Experts of a small language model: a softmax router.
Below are experts of layer 4 (counted from 0) of a mixture-of-experts language model. Rows are named router (the router's row for the expert) and show model dimensions 0-191. Each number is 128 + 32 x the weight over its row's rms, rounded and kept within 0 to 255. Numbers have three digits each.
After each expert's rows: a language model's description of what the expert responds to; "comes before" lists some tokens at least twice as common just after its tokens as in all text. This comes from a sample of Wikipedia text that the model never trained on. Tokens count by the router's weight.

# expert 4
router:139182132138182125161147121129159106138105140148143091102093132111142172136153108160090120106141140155080048148163150147134149125090087098101168219123163129100124080127160089148068159116134131152138113095159130194098162150064195173132138172131166091119100190114175102093108150071159096127066099157157163083133181114119142112103148136098068137090180096109081120133125164086154185120087162067108132097132126131193156128148136125126137175139167148164060095118171115179175153104105184119133117101136094174108132163151147066166064107138119109133140131117099115164089118119084102171
Description: Score and range separators
comes before: "1", "0", "2", "3", "4", "5"

# expert 32
router:143137073177106119148158124133165139101100122112141091119060106157165145178160129118068139092201140182137080146166185174150142094108088106105182179176156113108086095082175084128072170121121114148137086099162105153092137121126156134192158175103146075098136138099161090112102108106172115079096106138160140104127114144133144121098136204081112152100177123128123141137089143129129156100104132101098157096117106178152184079118206163158154155171150179135112131100162114146140151100100170099175159083136094172080151130159121082131069099124146129100141104069122078148103141077126106201
Description: Place-name head nouns
comes before: ",", " (", "\n", ".", " in", ".\n\n"

# expert 16
router:128170131133176136139176170147155119137105159129151126082153124133154102145187088149079160087144117188127118157118156150173168108090114127128164172166120062112097115074171124164113187107084116204125094113155132122144126184081170134153145182113163082081125111079146076085109156098132156105116120134152141084122126144072153093100136141079094133100155088138083170115112135119154193104108139098105207084097177168137150123142173147114192148170180198141126113124157120138162164099092145054156134090143102133113175167181146078156101054131148131121100118105122108134138149135131126211
Description: Biographical life verbs
comes before: " in", " to", " a", " the", " his", " as"

# expert 33
router:158157081154132137174186097147182108126126172115140127086105109121149126158175102170092156122192172138101105144150176196137148117123095134074127124137138132128101110113161111154113146120124094159126123109159093194105146148056172169183136134133166089075131167099133084099089125093224108089099074157172150101099196107120141090107140179082091122116154132113116157161101132123137141120075179105061157062093155149137124130154140169086155153118170124158077096110154149135157135060121160106134148106139155164106134164141113101153095063097154146084167096113118099114126147108051108207
Description: Month names
comes before: " ", " later", " II", " –", " after", "ision"

# expert 59
router:135164104193162120122151130161183131113113163122141100108091116121143126164139114176109139121157136161118087186171169172168174086063116101114169165136193102143100066120137107162095162145092125165164105116177123155138147161119139162171154206114145081077109139122124094083122100075160095091113110170164158085120212103132157095089157171076071177102132121132103144125129174110127158158050159081079142077127135159197141112144146151113156142163180152188086141105191098156172178114104133102145150119144111138124139144132171074150105103122135133085174095124118117175111179115119124145
Description: Table country codes
comes before: " |", ";", ")", " |\n", " JPL", "_{"

# expert 35
router:139201126138128140117185133132152116159094148150161120111050110118148104118165124154112155101187117142111116158134132138151177132088121112095115143147166117088084094092126112130075158112089071170214139108139109174136129180054141153140168134135138080112068203086161067095107156110165103116108087112150161107080155134125142122106156155096065144123165090106140115178066142119115143130129194115116149103097138139144178090157146149083163165174165211155098086087144073151145186110114155103145156098127091167117142173167116112156121107143108138103153073131114050180130134100097096159
Description: Clause-ending commas
comes before: " ", " and", " the", " he", " but", " which"

# expert 57
router:145210137142156143170176141126150144131088160102149102089109105146159118161165132117101191127168160143099097167167130165125142143103105108055143121160171114116118118139168124194103132144109110141142098081133140156115133170151192157173137171126180086111123169118149101065108125096163126094127103175157169095131142105090154108107191169123110117068129092097077151173129163148128165116108165044096146115122146152144118113096152174150163186131151179157088105148150096146202182074122143102130154086143092132103174161176177105166107085151107150110149131088095096139041113080132069142
Description: Infinitive to, prepositions
comes before: " the", " be", " a", " have", " make", " his"

# expert 55
router:140173101174148139170136159139181133166107167104181135100123112141164121146139145161118118124176162165123055153214168198133131075116099089096132120133145096117148115136166089161085171142094085131130126096165040150116146148104157155143149130138131101102080144121128081108084146120156099100086104162145195049116178105130150111129154139091115149096100083099114140123092167070135164105112183072098149094126113197176194118123157155090125140122144165156086081095161104132135211136093132098169150085140081150113146170142133096163085101141142181138147080080112112106115164089112100139
Description: Blank table cells
comes before: "1", "2", " |", "3", "4", "5"

# expert 1
router:144204103147179134147153126093145103175089170140175115092082102107160139155144128174100163124184137123091077157137175162147199134048095101053141145134162091100122131145132084161089144139099116138205082069166124162111156145103182146149159141128177107122086183092143084121106120075147102080086108156158159118109137117127149093084153119122119112108163129120061123172091144115147164111081170103091158111118133164169132132156125130118129175128177167134109105110158075147160193109079154118162108110145129163128165205145118084157079084131136129069160072097128122140114167124124093165
Description: Opening brackets and dashes
comes before: "1", "2", "born", "S", "M", "C"

# expert 11
router:155170117149182115122175157142179112164111137127164109116105106117128157178129153138081114121140161167108116151191210178165148110115053112063134138154136102106071098112156076157112146145095073143142096057148107165103169132095175137148144149135172086066125164123167074128094110082133147091104101163157119091090151135151160119111161169116086159088147124130119091182089179151128164106133166116083179081097113161165217078118147138127161160154153163189115113115166116155136170130091168110164153088164094152117149157161135108160063077082129149106125122090113101140128121130094092165
Description: Election and record nouns
comes before: " of", " |", "\n", ":", " in", "."

# expert 26
router:117150137183145122147154139127157138157118136088164134119099117097164156154184117152073168133132137164112099130157144135163129103114115092054155132160149099093129091105140095154118168119080084125175084112182108137109141161061154155151168175105157106061090187083183071108097149113138120075091124116153155082070148135139157103118221171108130137101175121148087126152090142108144167110100155118136138104121158127165126117150142130162126145180150156179089097080139100131175190112106147084137127105137102166071150225152124114183076113118139166113141095112111077200117155113076087185
Description: Digits in year ranges
comes before: "0", "9", "1", "8", "5", "2"

# expert 12
router:125168110152171114173144140146146130121098139140177114101088073147156131147197123135099174105157169166110087168149170195136145115114132108096165153145210110079093069107144084153100172117108110135194100090167115144125157141128167142129151142152142090093084189068141095063072145071141126112082065126141158075109117127114153091096181155085101127118140096121100146160056176124125154071069133102103158120132135162170145130128193151140131145140175145164110102106143082166178177124106189109162129108160128165088172181145137091160123097148147136117149111132100120161095156088119096183
Description: Leading year digits
comes before: "9", "0", "8", "7", "5", "6"

# expert 18
router:142148089154160098143171115091134150146090147130128115097040110121183113134134120122086131103158155221118094148245186148162162073101076091108163137161129116101124095110135089153115133138115130134170088096181094130117158155086164177132155155143135074101111135060199106105130122088147086110084109149132162105112162110133181071130130128098087123079116103126084103157090162095165144084098168113060124091078147130147167101142160152123141154160149173148077139124122104151147179126108173133144115113151112163099142174142129097140075112116117145079122085107111106133078146076113092194
Description: Hyphens and abbreviation joins
comes before: "1", "2", "3", "4", "5", "7"

# expert 21
router:114151141164122116126156116117116148140108183099167104116111101111139128148159096155124130136161143193089097175155136169155146126111084110110145156160156094115109093122128114159084158188046070133123092094161088152121189163087163149152180150123182072101121124107187103090088146092166138092101113152152164107067163103139176099046169172134106147079149121116120142153081146125145142121121178080115159094133132153165173138130203181095134143145171188169112109060161135135138178087082159058144144106120084140090134173137139090141099107141174177105141116115140085133120140108126041154
Description: Inner number digits
comes before: " |", "%", " |\n", ")", "0", " km"

# expert 27
router:127180131183149077113127141117133121160070166141178088121092079130148149113143098158119168096145180160095107174148142137156170099106085132100141190182185128119121100090141090147120143138090117159129126117154113198062154108107132138202130188125151124120124159108146068102033145088131127096084078141183143096102157091116151114076150181100120164102155101137100147134065185146126166104063114091086134086096180165143153142167143164158141128158147180190072106109177106150150167076106136077143144083181144147116140155126123111153106114126137162108118108098122098174085134117131095166
Description: US state abbreviations
comes before: ",", "0", " as", "\n", "7", "5"

# expert 48
router:145152088195126142124145149126137130131104179066161109120104079151162092135156134148115157117160170197129122153194179148188161110124112131067133145146144068080098087074131116149121149148062117149183126119179061144115155168108172171157178164116141078085130173083176120090077114096162152099122130124143144107102132133136162105049154145087111149067127139123088149162079145129116172083117156102092155131116161147155165119163180174130135134165183174167113116078187116140131159071124151120158126100147120135077168158153117124141128095116122168061140110118118067146122175102111086178
Description: Final year digits
comes before: ",", "–", " |", ")\n", ")", "\n"

# expert 15
router:149179120129123134160137151111124101130136135083162138130127108098124110142133145122118180106161157160107104186163161175140150151117127138123152135124186039116092085119153083145114167111086112134166120052134089132125153168123158148137152163149142109072099169097194098127107091063187103066078080175129138092089190123110148111081176157117101148097112099139077154172061159139132156103089126043042151086128120164176169114121151207106152133176182134132106129106138133149157150106090124133167164133107146126107162180150136079144115090159149151104131079112110129155109136056087116156
Description: Field-label colons
comes before: " ", "-", " UTC", " United", " Animalia", " English"

# expert 3
router:118231118135158151155212134130140097150080142050125084103066125150161133156172137159101209127155151163152093190154127164159168082132114126143211171174119085118146094113139126165119127109093097178206096119163123135097153168105147167116152135117155141118117163113168100131103153090131147093074123157210145099128115140134144106097148154091091114084136110125088126152116170125124190119092134105104143105114119173152128107126160143116168122126163134140107103114143107194187166132105172070163158104118068149120177154142147079165115088131096160124177127113106126125127148128041106151
Description: Copula and "as" role
comes before: " a", " the", " an", " well", " part", " one"

# expert 61
router:154160145150175102142174120142159138169120157097170155105087080156165154150171092177104124115150125179099090181140147158154141122105047134085157126149181109114078077092131110153110166117120102137127104114176107145112163195055175134156152143136175092094114138107152087055114170098137111085089084150139153078107154129113162082064179162109080145090129130097108142138118159102179149116120149122108140090125121178156157123154199168078141159128176171150114130084161121128178182129071151080140128102159114153104115187150132093135093086125162140108175084118118080125127185101072106160
Description: Time units and numbers
comes before: " |", "%", " |\n", "0", "5", "."

# expert 39
router:143196132146133133155135176126193135140098146107158141078123130115129150169145131167101111123147134134115062164165152150135139066084103075119136113189140071131129075139135047208085204165095122180164110115169112150091170148109173145190177145118130115103095178132135084113107090092129109104107081159175220128129153131117138125073135111122128154122095084103080102130093141106114172142119173101105150085127127173158130133152194160089138131187159160129103146085155114183170161116071161103144164122156122146141149141150143128129100069106099181138145120099093077193121163109118106151
Description: Table row ends
comes before: "|", "-", "|---|---|---|---|---|\n", "|---|---|---|---|\n", "|---|---|---|---|---|---|\n", "|---|---|---|\n"

# expert 19
router:130172099159147113169155170132158132152067153115180126113099098081154137117154124163105160091124198142126076145162150175154133101080097113104161160110154115103085090116146086130102157109081099197143106114137105194082142140063174161154155138109136100131097202065130095096073160071153131128065108127146145095083161141113171100064151145088104114102132121130106161138070173091119142133064122064094148114109167172151113133118188148132163130111156125164085086090189086168156168106112159131148129078183112133098146167121139086167125102142134137124155104094107111122088171109096090192
Description: First digit of dates
comes before: "0", "9", "1", "2", "8", "5"

# expert 43
router:136161108145148109161176138124139104175076139113158089120084122109160106117197148150119163093184136138111099179176135142149137099102089120119159170173202114103094123102136112124104150133110070168181125045151102171118139152089147152130208144101175101108102139084154081085112136075175108083092053130166136102088144152099126130101134152078135131121127113137095183148078148136124141108106144099107136087075135151135174077140182166134158129193176169152093110102142114191131178087107164110160165079129099181120162159133115106135081093143166128090135092115117099193089138095119086181
Description: Commas after nouns
comes before: " and", " which", " who", " but", " a", " where"

# expert 46
router:135178113130153088134135158133173079135118128128171136124081071109155116179185135167103121117171134141096068185131163216155121116111073100108125163137173124106085102081163069171062168114102129170158060101165109150112122156097148156148159159123139138084113143105140107119088168127157123102109109149194194091117201130154155091122148148080115166100134126134098122166101134134134169108116159097118162090135099152165176095163135135148127149175170151119108103140181121128134160105092151121184111089139147139097187156190125105145124052144134138149236091094095097155110164101118096151
Description: Infobox field labels
comes before: ":", " |", " of", "\n", "==\n", " by"

# expert 25
router:147143129150180136111185129121145142144127169115208104110083102091134140183131128170080153123145162148091083144138141192142144129094039137140167181137152100126105097131147108136085139102094122165138112065155112181114150138093204174128153129115146071091145126112143084052052138066166103106097085132171148057093197107117137109044183140127097136102145125116112170145102165102171149135110149065117158106135144150158152136145142160155145136124160132192110096084170083164177127085093138096147144067166079143132135170146147108140096113148150123125155114119111115164119156108121070156
Description: Digits in statistics tables
comes before: "–", " |", ".", "0", "5", "7"

# expert 44
router:148163142170132109134145128155112115138114151107141113113066095097182142160145175164113183090158145155093097156150189164136163136099087111108173150170170113077081129060187093135092193116122069144137098088160105181105158142069162184142152163163132088092140156091155091103083125138153141121104075111162167097100142126110163055105191164075125145092180135131125142176090155128111144115094128097074165128071145166160189109181117135157120168131122155134133146088150120138144134129106134098144107108153113167071169166173136055124077090098122137115142110075080075124112124119090097160
Description: Abstract noun suffixes
comes before: " of", ",", ".", " and", " in", " to"

# expert 24
router:122170115172189120154140154078155114129097153108153130097112121111217130140163096172101137106154117165123082144170146146166181124072101085132147159133143112091107122117170073129098134110108156137182112087145066130110128183111202142139192161112153113073110166119181088099100165113152121106095107157189169061112158107095147087120197148150085093084144077154127145130122187132141162104089178114121129056138140129146158101115155149105132116171160151144084097107132119136189173094097155088141165089134132176143165144187169117153065087133140133096133098095125105173078172098093121141
Description: Away-game "at"
comes before: " the", " a", ":", " least", " also", "l"

# expert 52
router:131150096193141114131136134113125158118110141092158112107102094146128123164147133170099170111180153158118097165139163178172157082065102140070193192122183111126095100090149098139111189152065095170129123091141113146102192130110169143155164146115176084127109131105156084079107101117174149093081090114143138084084131098131156117100163134139094117080180092113101168112115130154149193080080183104118140107105140159154176115125146159115144179148165167118101116111165103187168142114107138117151178074120073134080154143173175100151124072133159129105184130124101103156092123087128132225
Description: Personal names
comes before: ",", " (", " |", "\n", " –", "'s"

# expert 29
router:091147126154165135101139160126143118165103142079136105072076109096170143191148143122125162089168141147097098209161144161162175118118093092099128175173164090103077116084178105154122169131087100144163099097153082174095132111084145127128154181165198074091119162095130074100126116090141116102105089159156134087077115152158176095088148151080081147090126071147110152152135175138144191089111132068118140096143173149162133135136185158101151169147132153137125093111142115151166105143071202119185142081135064168105145123163131111126127101089092121100139123052132098138128128129100099172
Description: Action verbs
comes before: " the", " to", " a", " that", "ed", "ing"

# expert 56
router:135157111171155156136133155133143115135109189113162105067088059115121124202156181169124153121157115173113089158158154187160140136110076107049155131148141078093125115108156107125093140092128104187188106105160084133123160147109162165182169157141157120084100141113161107106089142137170155030112120151160194050122170117157169104046115147101128108089138112156123150137099145105124144084121155110096141103130138151210161115151171138121119144134135176141119093089189090140189206096128140097168134087133133159089168173135113113147096094094106147115175112101126119140119159118134100129
Description: Digits and infobox labels
comes before: " |", "–", ".", ":", ",", ";"

# expert 63
router:132167088170129151164176153119169096160115161060154124135075131129151100134174084152104119086133117153127095159131138198151191141106105130118138188157164111102078115094135100184118128103112107181145130099146070198124146180111166148142181156130194080115133149108198096120067154103199120124111099157162168113098123106109154073055168191105056109120150095152117121147125167128131181122121178065106123118132150190140149124102155162107168158144154132138119079074164118160142128092121142085152126109131147180099190159134127133153094077109135120075160089063126127128132127094125113142
Description: Time and place prepositions
comes before: " the", " ", " a", " his", " this", " June"

# expert 62
router:117152115160197138173151147144143123152115140111136106097079093114185122171149146124137154112146179143136053173159165219130165105098066119133144122174176107102114077095143127159092161133093151176144089117186061136102129168119160182108170162140153101063137151082165099127077135060131069093096099172163136065117154104114126141080185133125113090077142133136090112155114156133121143128086157078084163065091115188162165133132186165132150138147144172147086085108145104160156131107073148096131123109115141159104146151158099106146089084140126178081147106081123107142099162111116123158
Description: Prepositions in location data
comes before: " the", ":", " to", " a", " by", " in"

# expert 58
router:149195101147151135164163174140143126132098154086138158119114095115145100151139118138108191105138143130113128182159159144164152097092105118101137181132137091122071094127153086152103137134054126197195092092161128178129173109083200147175143162106173142080135168099170109136080148087179114073121112119158145099086115142171190109117129170078100126115164129147121148158069135126138152096118130117071150086086159154154128091106174147123183155135135163152132104079158121174183144090082138120174185069153127129115146174120137085170098116150142156100173131069092097185099123125141090197
Description: Table cell pipes
comes before: " ", " Year", " Party", " No", " Succeeded", " Preceded"

# expert 14
router:172197135131170146163154139118154133136107147122142141093120110095179146147152151157086121137145121139118115165151138121138139096092119086105132160135149080126097104129169083190108136087093126207165085093171108132123173130077182145175141151143155123051087126114173117135090137117167078068124114124154183096098145124133199105106151173090100118122126137135124141145101150098154157126097169094121160106085122165150143078127158141118128171154172154139128076074143073159208188098071131112192154079161113153121142195154116100167110115124140188112173090122064116204089123110091076158
Description: Table column separators
comes before: " ", " Candidate", " Team", " %", " Title", " \""

# expert 28
router:142150131155180163155145143141149123142117142151161125097114068131133156160168090176094146109146157173115057145152143167158153133121079082117183150130182114117095086144149084171081150114115096137134150099174109142099147127085147141155155148113127085094104140105149100086027148101156097111073062142143174036112184135104145106072207162079120119108127114093120174121088146099135158124094148094114152121127129171175180117138190175112134137137146151174093093132200098165158150136068139102156140090156107149068148174153108083147122093142162115119161120110106114144076161071114088139
Description: Leading digits in tables
comes before: "0", "9", "8", "–", "5", "3"

# expert 45
router:140176150159165135093141135134154148155113154094141114122109134157142110131136096191096142123147156167100060141174162150155157125085051104092131172142163124077109115123132101150099207122093111124120092124155099189118139183081153166124155138118134081107123162070147060104080154067153117103088084155187169060084184137127166075117180145124079161102128129117091157143090177124181180124096134110064189083125107159194156122128159152099120132130166148188099107078150091147140156108065144113145137104137087154125128193149164088167097137148131142118140114113144106127104148121118075174
Description: Table cell spaces
comes before: "1", "2", "3", "0", "4", "5"

# expert 47
router:174154111151163148129166134123134138151060138077132099126101088136163149125157121138113156089152154149124092156153153150138134125078098115067138160166184104085119097140156101146116179089101121157169100085136101153139198165105199134174136148105189110092110191120124119052104131121154129098106110127188159113078202149107158116079132141076111144119134074104121129125123120128132145068077189076092117114072107184146206107150154145113153143163145136137129142038127137136159176072070163100127132102114118174116155162134122045155099127130172130076133095109156084155092140091111116155
Description: Closing quotes and brackets
comes before: " |", " (", " and", " is", " |\n", "-"

# expert 36
router:131151066187115134151174140135131106149100173090138116118101116148129108161145134160090178116169136150150064135165142137194140099115105108114119183194179115112107087112148112151090162164074071150158131071160102171106133148108149173170137162164131128119123156085134119102077110104161129101033129120174144078118130115131147099119135206098124118075143095155083160140140145153131118119088127097091203106102133150160166104130144195147182155149147142151107108101173121198168139109067115133150129114115107165107177154143133118167113104142136181106159103104103075162127198050136102204
Description: Name-final vowel endings
comes before: ",", "\n", " (", "an", "ya", "'s"

# expert 31
router:158198140131135144115171111134175157115126161131117105125113109130164127137153088165107153147157120169143090168146134139159134090079110129141116182146216130107102053126140116177100168117099141128163089101154129165127203182104184159143186157170158117086140175087166098072114146078149104099116089156204179104102170094115184115087210163103077124101164126131112127182094139133163143093117144113080162101097105129176152099147153155097118154119185146173112094094190121164175163109073142132178143108166125142124132151159140087149096093113118145106190107124117113167095120112100085165
Description: Table cell separators
comes before: " ", " +", " —", " .", " −", " MPC"

# expert 17
router:119185090137155130160139140121149111106074166112198147112103111129132132142183120147103152123171178156089104159144180173137162098091132103117200168161142058080115072127139116123080190140100139188140088092142120151106175124081175168136161145121158115089091189095136112109042147101158095108119094128145146101134151105087152111124150150092125148123178125126099138126049137126128165077115161066089186121108152133193154093127165135142133129149162152158080076084143061143144193092126167128144137079146091122065149178135160113132111094137103119105129129086105092166113171106121121193
Description: Year digits
comes before: "0", "1", "9", "8", "7", "2"

# expert 8
router:161141110138132092131157120128168101116117117076152122059060113104171159197144123133061137083148140189085093168176166115166180120091084098106158179174172107121080118095170067140061148128122099134177109092125115194071143144107151167213139158116138123130107145089193089063114143141148120108116085126166155091098130163093157095097137150107075149076153110126122123129065161137149165115114128096106175124125123169157205114117175157113154134167142174152121134104153101160152162116120145109162124118146082162127155167149116064151121084130108146096164110118102117135123150089087067148
Description: Organization and group nouns
comes before: " of", ",", ".", " was", " in", ".\n\n"

# expert 9
router:120171097171147110153141161122149098135116200141166150109103108133167133126169153134113179076137166139147104152145141145164164112135142112096140144148141103119075125114176080116131184135037131140199073108164033146098116101098192201150165141126170112065136193116144107100042100103140118110048089101172230100110123114087184134093189128105110139106135139100142137165122154109170177110085136072119166091147156151177142115139123149122139121148140136175097096111146093139143156115086169109150117140146126138105166148128158095178110104129084137126142125123107120138085176108113093160
Description: After "in" phrases
comes before: "1", "2", "9", "0", "8", "ético"